{
  "num_hidden_layers": 14,
  "hidden_size": 160,
  "n_experts": 128,
  "experts_per_token": 6,
  "d_expert": 48,
  "d_shared_expert": 0,
  "hidden_act": "squared_relu",
  "moe_layers": [0, 1, 2, 3, 4, 5, 6, 7, 8, 9, 10, 11, 12, 13],
  "router_score": "softmax",
  "normalize_top_k": false,
  "routed_scale": 4.62,
  "balance_loss": 0.0185,
  "balance_bias": false,
  "router_cosine_scale": 10.0,
  "n_groups": 8,
  "groups_per_token": 3,
  "init_std_router": 0.0153,
  "lr_router": 0.000413,
  "vocab_size": 8192,
  "norm": "rmsnorm",
  "norm_eps": 1e-05,
  "tie_word_embeddings": "early",
  "optimizer": "muon_variant",
  "learning_rate": 0.00784,
  "beta1": 0.95,
  "max_grad_norm": 0.5,
  "batch_tokens": [16384, 32768, 49152],
  "max_seq_len": 1536,
  "train_tokens": 249600000,
  "max_steps": 8263,
  "dataset": "wikipedia_en"
}
Below are experts of layer 11 (counted from 0) of a mixture-of-experts language model. Rows are named router (the router's row for the expert), up (a neuron's input weights, with its number), down (a neuron's output weights, with its number) and show model dimensions 0-159. Each number is 128 + 32 x the weight over its row's rms, rounded and kept within 0 to 255. Numbers have three digits each.
After each expert's rows: a language model's description of what the expert responds to; "gets" lists some tokens that make up at least twice as much of what it gets as of all text. This comes from a sample of Wikipedia text that the model never trained on. Tokens count by the router's weight.

# expert 51
router:113163108123107129127105125172133103096090134183192124145113105066196077128157154139100129192167104102109161106149161227228124115108126137135087087115080082084149148103166097097171063082120153072145098055175131084124128139100153122107151105159101176129147148112105108139170138054094161096136118147119127118100125093122171132157161166098137084145134177130136132149065104120137192125101072140139116116100155114162144124124089105115129104155112164129124067116122124124102140063168136
up0:164049125099123143164173128127121190163119145111106150174170155178103085145114080120118116147154098140110155126142098210165104137183146117118079075082094151122135086124109100102146142086148187101138124138129143130084157077189106161124198119135065095161154079183138114076089133131093133176146196103094147081127115147115177141116101099119133061108129162145189148143147137150112158058136124106120142167129115157074174174107164081147162066108154108122128144134161140144151138149170170
down0:151087093132135118170160101130061118128176097099120181116092164213161155150110164146132127157136088167078143127149136141128094092151124099092087109079124188061120094096119175123110121071155140147144097124101126177097115130126082118161145140142058117192123113209121134149158123150088115131122146140168142163125134180137170133126115091102198134174099114192120110068189136181063130140062127103128163174109140127121138158114135172135099129127075113098137110115071115120110167143159205
up1:165077162170110106163102097132115151135105143132072184134168117159137106068103173087150066179138088095149113102100098081172132120046126177124119142145127123088105149157166184119152087146127132111090162148086101151095134122113094156162143140147118153105145114137128139109141062151116116162161155127082094121119126128083192127144109082124188119121109111101153114125119179154178175123246111047113151144088091155062153076130142105103159116122096103127170131155066097117140112157178131
down1:145096111207145107106123080199121133127094141130147141121107181184120066105150119118194108184181093126145087110070082103087112053062083104140129096123127145143153158120109075111171140113150147111113116087115139120124172103208138099122131122155088146142153181107119136191104146076144103149155075117145137149164093162136177099073136110107171143164112175141125150066120101120133150117162085172099168116162064149138156101186130098196190140146135121093084127116132098140129112137116131
Numbers in tables. Digits and number pieces in statistics tables and scores, such as attendances, times like 4:59, and game scores like 71–74.
gets: "0", "9", "7", "6", "8", "2"

# expert 53
router:129107144133157133176113089100132136119162119065147120090110100110165050110105071149176099191143151167132134129097118126180096074114192117106137093098125110095177095115142106096216100101105147088136071137177122164105128155129206070171160079181127145089104096147116082138141114084113169101133110153204140099133168133131141072153150057125147078099168094135137134122135136112113165156131131092140204118123193116169124167143114109123117110105126187145160092139151172128164144092117112
up0:101128173128085161167156183115155116163134139060167171127124042111162133195203072067111120100150137117140096109095170135146125106160154117136124139158110149085107170149157109155210122170176144150153109178136159090114177107172082172086104107131145125104136160150095145157130132159185116104157111106132094133129103142077149132144178136195178107181107138145147103152109165169175145140123126070109062164144141114159132103107113118117103126183145105054085156110059129124162105115133155
down0:165127170064113159099122069138136115114146081132068036085051137109143153141148132077112172139128076197063155106113132139207150141156123129102126136095154125053102110179149121123112101173114114152132100113081154212111117120106126111158146071122122109118084153143144157078161101093123128168199080145159096136140146177126103122105147085120134118125131112122150101082101129202128112130118145201129125106131134133156098152166127102170122128138170098140113159122128146106099081089145215
up1:100164179081153122101110110134103181083130103138172136109153164084119121139133137113192190173124136030085140110103146156116095092153138154147079197145125142143099106088141117101113100155106208062159152157135127139153112190138127112095134109166122127043099109077135116113202136142149069098157144087093109142095108128117100171158155087123133138082143100159080090146112087189196133139188128101091163197123120113119172112152128135090149129186099111148092107153138126139129097140119104
down1:086095125179158138120104123135142155121128074098119119150129105203124156107105150147131141146192071175131121138196150103181112124146127126117126136159137107133129130126103130134066121133184074213087159164155131155101091144086133137120131133100128084126091131113084118149093150177186126177159177084162158105114129231171161133131165161138078158173121174151143125163171116162121061112152130167092124111140075079108128172137156144184105143087083138088143093130156156071133174101190102
Team and title endings. Last pieces of sports team, band and work names, such as Hawks, Maple Leafs, Panthers, Rolling Stones, Rings, plus table line breaks.
gets: " |\n", "\n", ")", "ers", "s", " ("

# expert 20
router:101110129116139139089091137119108096132110193123176170166116106108140110127166163082196109133086158117140118060133114160136088147109117124129120051147132159063149140180107168114123134123129086099105121115175176102090120133051128078132150162133139131140109157122098134148189136113078160111152100145140103146149126150128142081130124120082135068056104149193112142139132091140095170106180053155088096130116156098165159143144196054158133065127168138076122075134103145092145178060150154
up0:161127150163176129179159164136187113109110115098133143184126089113158152147150153127173180123125153085090100161186192161109112102108136126094116133146151132156113121102106110115096169146144173174181073161084133144075113170092174154175200121138111120139105100192055160165129168148152067096112131196118168122123067140106128158112125159151176121116073160140155113138111111103167129123118130070156167131096166127106151039125117092101086115183156088078126132157166148122100148147134185
down0:062133188169115109090137147111106172128061130153095132130108124083161113178090121146151126162133122169103061099159086139170117151193156070054103104103153098161113114080134155110146144124101101120093156126120081099141184124109183158159076116098131123087122139097084147143158111111129146161126095101169164118176092124167150114097123093114179141105157178096113163141088103184090143111112074112108154180137079102081141067099122077102128132134157087170103108146087057170130138131187175
up1:170152111174122137118166155163118109110133147110117148135154082142138121160137128092094096095095156133155110173104165182175063093125103034103152118093140103100175157142128108143089152161141123179147093055116148113116189129076124148134140085143148210122200087147164158175114129115162107150163081079145178082168096119142104099117119164135130110120094201145109157175127153086133145056113133112185134125104151088156105119125119142109069066112112098101093153087165144136134212135124128
down1:151143129072128137135149188082075135061023073133102148102111073172144157143145120077116074107144117116108090115126148152121150191139106131134106136193132106073122136172190125139137136140144068176113115139157100177104125162115152147146128085145129140108078117178058150082135134122095121141135104136067134105108189067112075177162157115136116141178091175145148116138100088119141174143144127160068123108144171131151151117137150120094124077149144107117145100192131194104127189172149133
Numbers and quantities. Digits and number words in counts, chart positions, years and money, such as number twelve, sold 217,000, million, several.
gets: " of", "1", "5", "4", " two", "3"

# expert 12
router:182111173153065157104109150121146094108100173144157130089113145118112139108124134077102113141159135147128161118181093200143102134072158099143142116086159141108145122110056164111127142138111132135162114156207136146106129197105119091151132036110083140154106188151104091129175080046072118147135099140178180135173147107100163121128125161116170134094126194147163160107142113140085144131134146069090155090150156073173076134117151106184065099121121145125178132138113151098100119073105116
up0:134081180115160106113103120151179082118161131120130158068149129134130119078095110181089146177117171117077146140183121109189105117147127158168137135150156148140112124103085117134170089127116130094147092119081158127157143139113115125181167101150081117142186164111069139139187146182119167072144087110077151117141156187029178128099111123142116140151080112126145162168115199127160146169145140145073136116073163092119122128099134187062160189180085169113180132128122163124116138111092121
down0:085177231144071104161119106126103134152100108123099125132079095144116148157095132078096076153166114080204163112071172155103124154137158164099162105135111102128163144077168149128149085145111105163088060186162115116119111188181106111100109135130140134158103083141172126114155149126117135098181098076167132093218153108161110100190158159174158122101094110141151134150135076120130119067101111134159117093121152116192071152121156102161135153136153110139140084173158169131159146126137119
up1:108150063089095164119178122049091069199127112102094141107156095104083106112118072140157082109119076109142146091138121179127088102122169122171132074082119133162131147091165170142093154172092178141092138108165126095165139084097066105114169163147124111089118122136190137094054156055097119146146170158142106138122186156090151153113110178145186144124123127172153142133135142102103121145127130168130084106128156091163080141125086129162167106074125126142122071121201116153090111103114126
down1:160151084127160095144114134088094102090096107107127110081077110159118148135091159149085136191168104148156157046143129099138130132115150113137118156087075165093084107150057169138135130096083127158134200126107112106160107175143115141121131072139057132130099125140117114126145106100144152048113083146085148054141148132121061161132179172119166141137097103189136141162109062164100140098100143169083121119150153050149094170140153113151078154129108181124190105115133129147123176074150109
Numbers in table cells. Digits and short numbers at the start of table cells or list values, such as chart positions, placings and statistics like 4, 3rd, 1.83.
gets: " ", "1", "2", "0", "3", "4"

# expert 44
router:129109143184122103134085143189141084130108111096106115197116127105168074106134148088129134080165100110164085196096147142138097042116153117151138067110159111135114135156145157097181184135172110112102089143166147130113089094139087063160116133130112059161082136087177143107140140135113171116145110102120081073124146107134136191098164116136071175130097168139168140120124088120082081074160085149097134172125143170125088122088156129164116060120143174134113077169115153154092092096171114
up0:138095168126160125185127190158171135178134115139139158104156141129157116112156148102095142085108134148067116117156147136100084101110186112117166084077137165135126165149123137090116161161138111141111151162176147105095176156066110110197137207102101176133072071061120143104083181136106122118136139118138128047143118071131170155161104137118097126145053092101120166144137139187145136121186063132076114073099093167070135135115123119167131100135101144133104185145121168086158156143160098
down0:156114151040066095170142122091154126097081136194161117144016083145136096097125135092129181151100141084164126144140095178170127178112087135154083115116096149133151121079119060146132119143066132128142163114117107121156109108169120156098121080164170141141190163175136162172126114114108146120147121115131192144126175096125086131153133113132137179109128075130115101102124109116164126089088132091130140145110240075113141163185155134092141097170148090115148177115163117169143119107122134
up1:166144165131152096142131163126136108161160084188154158124149126149094110079131122124088141108156159202135133134096098129163132061140114142079175138171109116147143110086131073110092133107116095120099115146111079144035108145139120106198104131128092131140069128113149115156079134148127149125152127114171085148103105109130221144125122145135156121137137144077102085110097229177138138167149103115082130114156160222097192163088125183110169187166140129151104147094143139097075084113143152
down1:111109170167100159090137172118145071139091161166141103117110112156155090141108079152163101175197123156170147134098117145118144151102113108095110081144154089116094115129208153087179120090104102106131125079114151061103093143091082107218101110134102124191117106141125110165155126157124150122116103093114144121148137134107079106134099089112197065124111148162063140140051111141034188163149153102106114088128066116075128147110116163174120114108181121179137154091117117148088130120134135
Auxiliaries, adverbs, relatives. Was/is/were, relative pronouns who/which/that, and adverbs like often, originally, presumably, additionally, following subjects or commas in prose.
gets: " was", " is", " were", " which", " that", " also"

# expert 38
router:132122089123092138121088128165060115091167147164141123159122154101143174156103143174166152096158170127123135124082133102112140100048154129131123082059090080072153085121126131080135113161157104124082111187141143142127112165084143120126096086105089152195113149117139068124150103113062104097150097082099121122172170154138070124087132113062134133141107096162148195073152123145132146134211107150098121142148143128136139076147141164092105134096132137099172074203159143099090188095085134
up0:134118128134122080186137153097148181113120122182110191113151156128120155158115189103124168109117062111126121111136104078125146160136138161183157085061161157054097143147103145123102170143135137187102087134063184093148178120130078129118108129119134195179128116158169061176101100138112142118129121079137093144156158144154150169167135110142043130163076079126114139116092123098094102160119109132140123127111166104085126149113183197091182144150119101093106149119158132152065198118155138
down0:091161122165059169182098092181076121101104105151085149127038114099141140153101168190116122094111091149112152136185131102152140114146089202107174139074109091101153125120088121109107115124124160132136158090146106151095125107160090163137142150171182100104078130129147113132150126098146179122126071084113157133106174115199114139170128185115107116107144065137120056103150117144122159109125166104155129051179171137096118153063160145105147156116149135182169156165101174185129160123140129
up1:138155080126198154111066192151132143116146150134124185151151162177095154137086141096116140088120177144104149153104164138100148134090117120188135099137154147112108104051156165097169159120101148144132139159142093108173114122133138159158153080108156141111134092157113096068133177045189148115154157084028160125176163143098097123164130177172123142120165168125132156115177108163128112119142149083134106043069117128100158136130099124120163092119100129090136115134193103211147151145134121
down1:097171093105135147095091154106114100128139115085156097142081077165127118148133102137168080142122154121132163128085126176157150141041111142164068126141173198129107052167108086095104163128156129108079141147142151173130117105139142144106091141094106167117140092150157204163112132113153168133122137146183188143128139105113106118144106171078083156153119090161105125079138122152102101098094103149119143131126190176090158143215078126083114099143118090067152036165158126139169097163127161
Table cells and be-verbs. Table pipe separators and row labels in sports and music tables, plus forms of be such as was, were, being.
gets: " |", " was", " be", " is", " were", " are"

# expert 56
router:062114098126103152146134062175078115126098218108160098133104081119117099145147142141121090170105087076118103127140190119117098106095120118078122137098156130091134083174119122158105163118183116091136120125182149131165110118113157060073162116163066119118203113104070152138155118127111102113139085119150140102167164116135176144189151100121096066111115171129170183087156106114092121160194149120133161112185144070133057106114165115151054143128144155118149144165116081128112149113151142
up0:085156151031098137114165186139114169136097076157085173156145170113153076119140090116085115138202122125114133130119114124144145123116087139069096085078100178127158182164135077185144140087150143117118105120145163114155126118155145122178122082135123154151087119168104046156127083110127155126161101127169101171126137129128187047128144134145132103151061123125103107206093155143109130146077165173166126121121119144175128176103083163179185166109144118140107120107076106156175135115157143
down0:120098071129166168139155133181176139134090126150135171168129127118100167123114136074151066105177080170166119145090107058166142125132104194137150087138110141127095100115176163143116103151108166139094161127129112128062171124171106169171155041072136125101076110109155134117105099114155132120086060113129134166173082174138092157123109140143123120161164136050138144135130139107168150123125135163081088175101154150154065090104076088098173134142140120152161089104151170124082146199095107
up1:122136129085122106126139113105074174199092130146170114110133095133102119150133129149103122159131056087145099140167062119062121093085097178140065127150100156129107120156079104195097118171150099158093197175069163114162170184143113080101138112098180118131135067132093141110171165096157112118200114120158178110110179128109168166189108138142118128167100150147146116162145133095129095167149193146174126099142124133089132147071107099157133175099131089103090161145172093148145099098109156
down1:118156056135093169081152167142152123166097159124191132156071102155154124171129178116090096183132079123101081115118151112097109135230057140098142145124126086109171053153102137112148080169120156135130113126177112085165176146154100150145142062126163148111145182128099122081143133108101117099169125079102117111133146147181103113132142121074110125122111161128147134127132143100141105180153103140096169104111151119088158179123157186205160181145114171212150133161098135116087126112105118
Capitalized T in titles. The letters T/t starting words in song and album titles, plus section-heading === endings, quotes and line-break punctuation.
gets: " t", " T", ".", ".\n\n", "\"", ";"

# expert 62
router:112105166153140138155102120178135094111124053134191184150100149137155140080097129107113076163091152129079129115106148122109156097080113078117099084061092102128133121162107068115171121149172125124136133095169090145172153133127162149106113107158187060113119209121146113098190125097090189184096111083107166083115139085173181090110160145154122081108119175120128153167101122108088165173074138127145134082163142126157134162096136140121144075137115150093144115110063163104138104075182109
up0:112170120151081086123068141139199153136087135186163171127120073135098146132135132126086121121064133161155057171138132114096106109173082156119126136103142094192075159119135144142114158166186158121165172117138184140163182129161078152144100122163138081114145128118115124195149140112134141169190120113139165142091208164155127139081116170163139175146183178143102172151155186116113075136077125076099098132174091162123103133142087181086154157161123135130154146096115133110126171111106092
down0:094152134136161103062102174099125173145131114136084132113112097119121124133125124089048110102182137097092157112079168166168137172090089114167086093169138186151109120095157122140137134077149101141165151109110108122166027106071140089132168079096143099102107084098102081112101136119120103131146104164078169137130148108125107123080107043119110123104134109125099141101058154140103187144138137107180159104115197124084076102085137081134121133179165147115177120168152097062177134138132134
up1:159186124120156158100138085123170103122143162126081209146156100133084137085162129118119121131109104083089111121124139142089183154086075045127049158069102176123090109092135111108100112105165163189171089157085171119106089083139131126106172080182166153069147127098112139145158150138069119149055098108130156110107094101143175136103159162088102184165103140100143158131181137131120127164130139115074116099134092083082149151117135147124121101117085121148087146148115072163137109062138121
down1:164112110091156107114108138139106150118097201106120144116069140136133106139145216186144127064139069127065159122132099129127149127178110157178057114092059152157174127107113166148082115080170092163168155155143105124147078141125083134118141058133174064110067086129117062137132122168109138157147166116114157161139119117115122177107098149147105171156113150129134112122158176112133164119120121092137119125170119122129102188116164126110113123069196116154137110040113076071107137108168132
South Asian names. Syllable pieces of Indian and other South Asian names in film infoboxes and biographies, such as Raj, Singh, Bh, Aravindraj, Prasad.
gets: " |", "a", " |\n", "ar", "h", " Sh"

# expert 47
router:143124164122118133126096048121093081116051160130127138131109077090169105146139147139098100146174074104092127066121188144200161149080118106129111111098106086148147112145085188153123105119178121149103136091212132108144116114110122120116172111102139145178151134082108131124167118103096121138168133124137149138142176122127150164157100101096082152100079218140164148152134109097096149087166099145094205051104152124151096161126178079156104153088179175097133110170132135123136136090192148
up0:111080125123144097142139138117117146139065183149146177061130090160048122079124048088129133038142171178117159125117100131125108133131090115175082084170122139187093140191097147167118108108115108144140163088087096175152112108165116086152152167125115160129116113135091108160078167114156146138134129096111093071106155151164190164194046176122116082155080140115202145134138101158113135090145116139129085161184097112152120157099119113135130124118107111142085144125151108101136182124168126
down0:157137142153144133148119099148093102149069191090131166132090101179173097163118136186131099143170123196138153109154135091123122131171155102137114163155133091109167105119151163101121134111129095142140132111163114088160118179093153141162089129121074192171104194067112110104088071083125128125135108099121153042121138117158144186137112154074185092166125101141113160121139115122135197098158165137091126106105181115087041125114140103098065139088094121136113125145143214140095141146197143
up1:172107081089177140151130048109184100114159171130054150151130114139133082143106110137151110085134144149057106095088146147061154111084133078054126116096117088123113146119095181108075107166147160151136118120126094125160089166098121106119152131123112201168140092126117139168142132146190148187162121083102134168178086141109123120074129167155103115123131155169123075093152169187081091106152138071135047074115101163104136145094092128108166131079129147117115111170176140138113155140114142
down1:136092124058145098124115141150122166068114149112147179148085106135180097140090158140095134112165132095141169158108144132063155119140124144156121129107104106095160079175125173119127149173096092092113137104193054130170183183153155126137171125125129109188117152127163085183158202172150178156133151116148162155106096112162115150086106139049180106147129097134151098141126136136072128098139154111121106078051082148141130144128119121124109150055147058149103077125085153191125105102138162
Digits in years and numbers. Final digits of years and numbers after 201, 199, 185, plus stats and scores, such as 2014, 1993, 14.8.
gets: "0", "4", "9", "8", "6", "5"

# expert 52
router:081098159158154114113155120108088106034137146120150148157116137152141107180121155143131155191191147148100114158085122138128120125122134160071125133106149102116139040149129137127145161148079144158101102082154129120172120149125201054148082097184149133114124109141089095094142128030101146136083126159184138097135188182115118100194131116104136141108108173142128139089080086128124170047157084087177138098147144118141174100163106150147125126104116178100159101158196135146109152106130127
up0:114088157091174066140127146129149101123113148129123107136158167123061134150087109150112133155088155182172056096148140136152146147067069135142088131160097151121109084126174126163097161152158127128153170107130165129102135096107171094078140100176100145128128104170141109095202120149149072112137150082136088099088149162182158147132102033134153150120113162175139111150137143124129135116095124118166124107059103092126153202159149136115138144083096101094102139228162084193124079172148135
down0:157147113115180153128063088102103168140132108131116126139093174115133097158183127184140174121108058123137154107138119129173100123105160101107124147125124098136139150187104105088127174099133125115073058141126104164113124165113131170190205113127108132154113144118199098133141139128119171066105128128140101100104092171168162191175199164111146136116171130121190142147115167099132184143151104132102086154158184108103120175153190165144115087088116089183110103048119086137182126104108163
up1:186093096120124087139126091144138119165098158177127181128146149086159129076132124118149090117118094176061084096133177193126108116097088176058046142129127146167170165179186136163150151086157141133151122166161179133099136124180145170096136148125108147151188124079118131155116142090137091115169096131099126132097097133097151152155156107096154165165075160105122222108137140171156182094096123111097128163159078111080084139088105155126081130115124090088074089121150119113172120132141151
down1:153063185188176171144147125150102123136131064125068169142079153171171093134129105104174104125179114123070146157097152132114106121110136142098097114089120169095148109111162188099142129116139115120154118149152152141167134087168133146079140114078111126171101182116050060110134119119137173142092119164120157094133142155153109124126148104044101166158144148188108083109155125150105120139118049125101146140171173146186088137094108140100081161131128166158169100142092157175109087136194070
Headings and table breaks. Closing heading equals signs and line breaks that start tables or sections, and table-row pipes, often in sports career statistics.
gets: " |\n", "\n", "|", "==\n", ".\n\n", "\n\n"

# expert 41
router:117127142097111112171153147110105162060140122103140107132117133103209127079148194123171085116187124135117132112064129134166089100097153131113126119101099094064122154170122057106151133086139146049070149158146099154130120110118147146150166084195076138154162169111098066134108137092076159126102094111145161111111164072151171048121146077141126111165161141183100122114113087114142122157097120072141140096138169146155082167087125079132117046141136172141177143130115143110121153084118139
up0:130113113081114108144159131119118144063125150138104105142155112128118105146120185119177153189151083122093107068125146094187049148136062116079141180193142091134118094129133085163055124093145111118123095107122131120059111184100136108138159040119119168136102133154119155161143115094158131127148110122139155107156115118077114123096148120090155126174111119138158159162100171129105126123134120111163023148095111078109101113070191198130130051155089173112124152147106144137108137139062145
down0:086129083131127098107121069107105156143114151158159128110073158139174083139108156098124097167152129078140101145222068085142183124126096147172147194159149131156067135124073164070133154071143127123124134088059123158141140157077150143120095142100124155137102091132180148172163109098165154086101123096100210144126093138099127121124137122160149175095163079186124130097083142159150093081088130120111122130162110056141160127093153163127181113062118168118113131178114171086122139095137139
up1:098146169107125134107138095164145137209155132151146158148166064087199093160149182149142152130168134086172099083142152152176124140144160119100138173183118102123158129128175109147140107065143135156093088136138085171149120137084097183161118072128135144134124099128137096054068179131147181126183098094166111110107180144097132157145117117163114166159128134157171130138078152128119151167136069151150089151191149119100164162022136107120183128100142143142151135120124203128144153125097156
down1:164153173124084107147129140151113136157158189097131131141033117107135112126148149130138133155107112179127174118114147162151172125140139115126123162105153109106113158117152181117140063153079145124128097063066155174167103130106165147104119098107129154123061122164130111151141089088134178145072134079122125144130142092044095103122144176111110140140081131107108072098085063084114157149072138116130173119131152125177165172064181224088179132135193113135142093101113127142151176104123167
Person surname pieces. Surname pieces and first-name starts in cast, crew and player lists, such as Gatiss, Christgau, Harvick, -sson, -ović, plus table pipes.
gets: " |", "|", "i", "son", "er", "an"

# expert 59
router:107147083151091151130136108135132118096102057127146115117107147104174085147073157074116105121087074068161183148114116125127101146169144093118127108089119092141126152158144134168177124115115125095129104129079116172068140175106192103184083123129137153144130245094094094112116100121121148172125099115122206112123184113141111083098149127176090095122097144135136144093150126086129150128094115068103111120187093147174117069149067078124086096129145144093164083134055102082128118124141092
up0:123112050109091134172110109109166098174092135135156107148139151099128132132165128116144143102142149130144138117126107144159161141170154153108155135130101155149119153114121174138077157093094090120081183157119088140139166140112177116150091096185114179091170112079084018146144134144197122199110137092131090169127073068148174113133101204138124074091142153126155134100090135143105096117097085162158119110159135152116046116136154087102186165133126108140090080134112207165148112150176124
down0:101066140119128083134073102137097177153150120128142094183108109102176129123086113094143104078150164150086167145167106072148099117136186125131103148119070142123120132104132109082141110132153120197175152138145096144164164119109172130114098104145155143118088165080115161162163141175104166154124087057100164109090103113153154134183207156117157099117063094146121116125113132170111136136122078092107155161073109126134064128148154163152133170114176061156125087195117141189128137177182067
up1:107139107102066172148161151126117126124162123138116120124163132157134155171136175134238121077066136105076112165139101122148112131156135151129104192095059155157140165082109109140185127106147210150120123120088160193094149094128117041132117094146160127130151149175144101073136153143139124135107101157143158138220118208159085111071128145124109124151063082076120130131155096104110122178067143108138096107142157146067135149155130136112110106154106123120132071129110120175114099105129099
down1:166119128105137164182096135110103101144199131144192094185020110161133139173078160157150059163101165088072122133127152146166133141106109179090141121149148131142155106132132085102163172104144152124140095113130144156107113109129099110083100103144163114155120104187133182090142129125121163123070156157094125138185101109101129073094173168144193166139111117117068160129184127117156110149083121159106084106088165084162107118176165074131113108163120111121152134165140115124149047184106161
Table cells and credits. Column pipes before player names in squad tables, and name starts after starring or with in cast and credit lists, such as Clarice.
gets: " ", " |", "-", ":", "|", " by"

# expert 27
router:040075129158085089145097109148100127091105129097107084162114101154135123120113154120095081166122084156109096102122075118145090141100161103152154108126112117117105120140113149078116112138121145082108135082104102089152127149083255127131143099102110142186145125117183159114115098173113140056063123147087153060075131088127085132113124120090115110137116118156107122081090093109072168134133116163114131115148132177159108115102120145182086091171103132143128113125078167129091158123120103
up0:073069164166107113145159098101170127106120116101132131153179136116122140128083172073097108149109122138134094105105162168090119150124092135139134122118157116128074110143122201118142124146154140097169144126129141121124093098189125121124140173146168159168095119156157131165174115163153064076126092103162070112077136139122110180152132085159133143152139106195158141112131127125103178065126112098066200126135105194134078208109155201105139043121199062150106094138140179124116114138127105
down0:142168133132128114133184143112153079111094146138120144173031086174183091099136156143110144119118063143103130200111075186118088085091128113118139130083186177128082088106078107137124084091150121156150144119199117120123112096141145111132085210115131108148127100150113080084120121123156135149157143120162172110109146067124061154166138147111086134140134138129113133182088156087182105105085120099078100093137117165120048172150144110083098106147157152112148063137166115130179156104109145
up1:147150119098072168131163159146072157083108145070117084149166128115161050160088074093103107129151160087121111104136066154176146169117105157135105054188091127112108104139079149109126163092092161097111130116152101181111117133148133111154087126126121087156141011115144108188139152118179119081151101066127109068136128161136138148114159162146111211127138121153155134130121141145148163214113149080132091175118149142134078134111124149158166136174156149132094117101102091155137148122088114
down1:156181090136089100163116135115108117065098089142155087112150095106167092105110148143098062144102127164158152153110130116119186067176111142122170118168115124127149127089098167125162178126106100140140150147137165115237210173106089067186104091140171119138177156116159130151155138179133102081151172138137138132092129137146136149124112059086124111109153117125110089114131140185131166152124134110195177153189109109064168110111176138081190114112091104098112163169123089129155123098103130
Word starts after prepositions. Opening pieces of verbs and nouns after in, for or to, such as ext(ending), collabor(ation), acc, plus during and due.
gets: " for", " in", " f", "==", " ext", " sp"

# expert 50
router:118155131160097137087093086114106071113105165089188158192128173083116184158054136131135083153129110129123113155109097191150124114138141157120103144089096085109201094140107163070134127109085096141070135101153109123134102083126187112131064088161098135082087164113132053101154116111073119149126115124146200101177161135188107122177150127132124136149121129099129100125135123185142186139136153128141159155151132122147072137147140059153155178141163131073153074193122131096137151088156107
up0:129123113129127160069150181168099154125171124108163085165184145133148129160061091099142111136140159115100093113130202133127150119085101116108121150117109131100070205112087098190145139102091104137108158128167089167130115075146124187092130116117160115134075148120155097078121140107157118162103149078113181140108146115169133169133080158133157180112131160131140129091179162153160200142035224119105116125178126117103213110148148148151163131176142088114151129099165122152166156110152110
down0:148095126179081132152095117096106141135127059112124195085022143167104078140108150077112162168084115194142124096165139145172119119141109092176155107114100106091117131151093076087160126205130118105128169181164105107152162114108139115120176102145134163165097120088147088161160173121115120138114109208148078131109145094153127146105148116104116092114061092088146122174124157148142126133117160155100115150143185113083134152109185155105089102111215113146179174141120153159124169142159138
up1:175135100066104162080193130099123114146124130148172164178154108095185182082059111147126146158124137098130100178138078101113138110146123117154042139172106112099122117208156117096153148173106168124201120193167150108170100139149164137170090147105162117128105070132184119128096115121143126123116125136137143132125134132097142092137091161127123105109123119132136117099119120148118144124159144125113188152157066109091121178145161152092071070226112120078100061119157154141143121128207116
down1:128113151080149133175174125126066134083121154022185140134188112076143122137123154108091108107146170137125068135130120101135107065105102144099167170148122105164094140107101143135092145096097169133146199143105121096097150147112139107141091158131124135100112090144129115165099090129120140099148144080148176098117182116082140111152078159185144097151123137094146092085136057165162136147115146098102206168137117082085147024164129150142135112183087161153076156092156171107137154116163128
Name fragments and abbreviations. Single letters and word-start fragments in tables and units, such as sq in /sq mi, the slash in coordinates, particip-, Kh.
gets: " |", " S", "h", "r", "|", " J"

# expert 4
router:083146177138106135129120115136128120108108083067161077142123184086137137103138139069061107187113073104190137133107127193143148121117102138043118119111083097191151145138152142177129084104148136137105135138125112165112087115101164110136093135123150117159126131114124091133182100093090154130098123120139150155179191081159151081116190139096090102098145172111149112117065036101112237186114117161108189109143191148124132127155156138113175118136140130115144095141101140118134134089153151
up0:123181161131163094100173135150116115121108164131109133153151105119148142112145166090172113185204124060169158120152127133103114109209081153147153163153163194152117101084142092123140090128195133134130192129108161139091108127112109103156142100160091164142113182108110088101120141107182164134177062172082114132156177148128120073117089111139135104107105169179139093112113182194156163061070136108131131117132173083112170185136123110139093110159086115136159097104122161169191127134128180
down0:139140163128081097193121087166105143071168128104110173114054099086138152113136067110125061154103081145088138095080116148149118103123129137154152125110122084116161046103139092098137157098156095078102087151122177090110128097094149125132105089124075075139105158148121105164130136162145153099141167134139118100132122121082099148153135162081153079174119075060096124106137107158148242161113047132115174107083138181149177112113149139125123089128083134113164169158111134153124154108167104
up1:182089103051088147168117105143161178164090184109129127093134111163104080105159107111116107142183143128112157148155113162123168149144144127148092083109111111162111129087127190172127146092103178159152127140049138161108134149162116151179102157116127088165101103166150130146138100093178092183154155140129170168112140154084162150118107156110089120094128126057127138169146149114095103112099114155094113141198043136124142179176090134082177042111098096085112114109132105141120106150205150
down1:165152134082123148117084110123150095090108154090106108145151091109122145114148175183097100151134182141103027082144141143184186145142125122126103064139143140099112090149078137145145183071152116086098113128183097116151157078178113099158108095172172105116163094045147143083141116127181133086109137058096116107153102067118105136126168072119133138121079162073117143115112117149114147070111121147109072125099182107135152131167122198121129191108127112124144114130171118130097125080122189
Reference years, capital initials. Closing parenthesis after a year in bibliography citations, plus capital-letter name pieces and abbreviation pieces, such as (1986)., .D, Inc.
gets: ".", " V", " A", " H", " M", ")."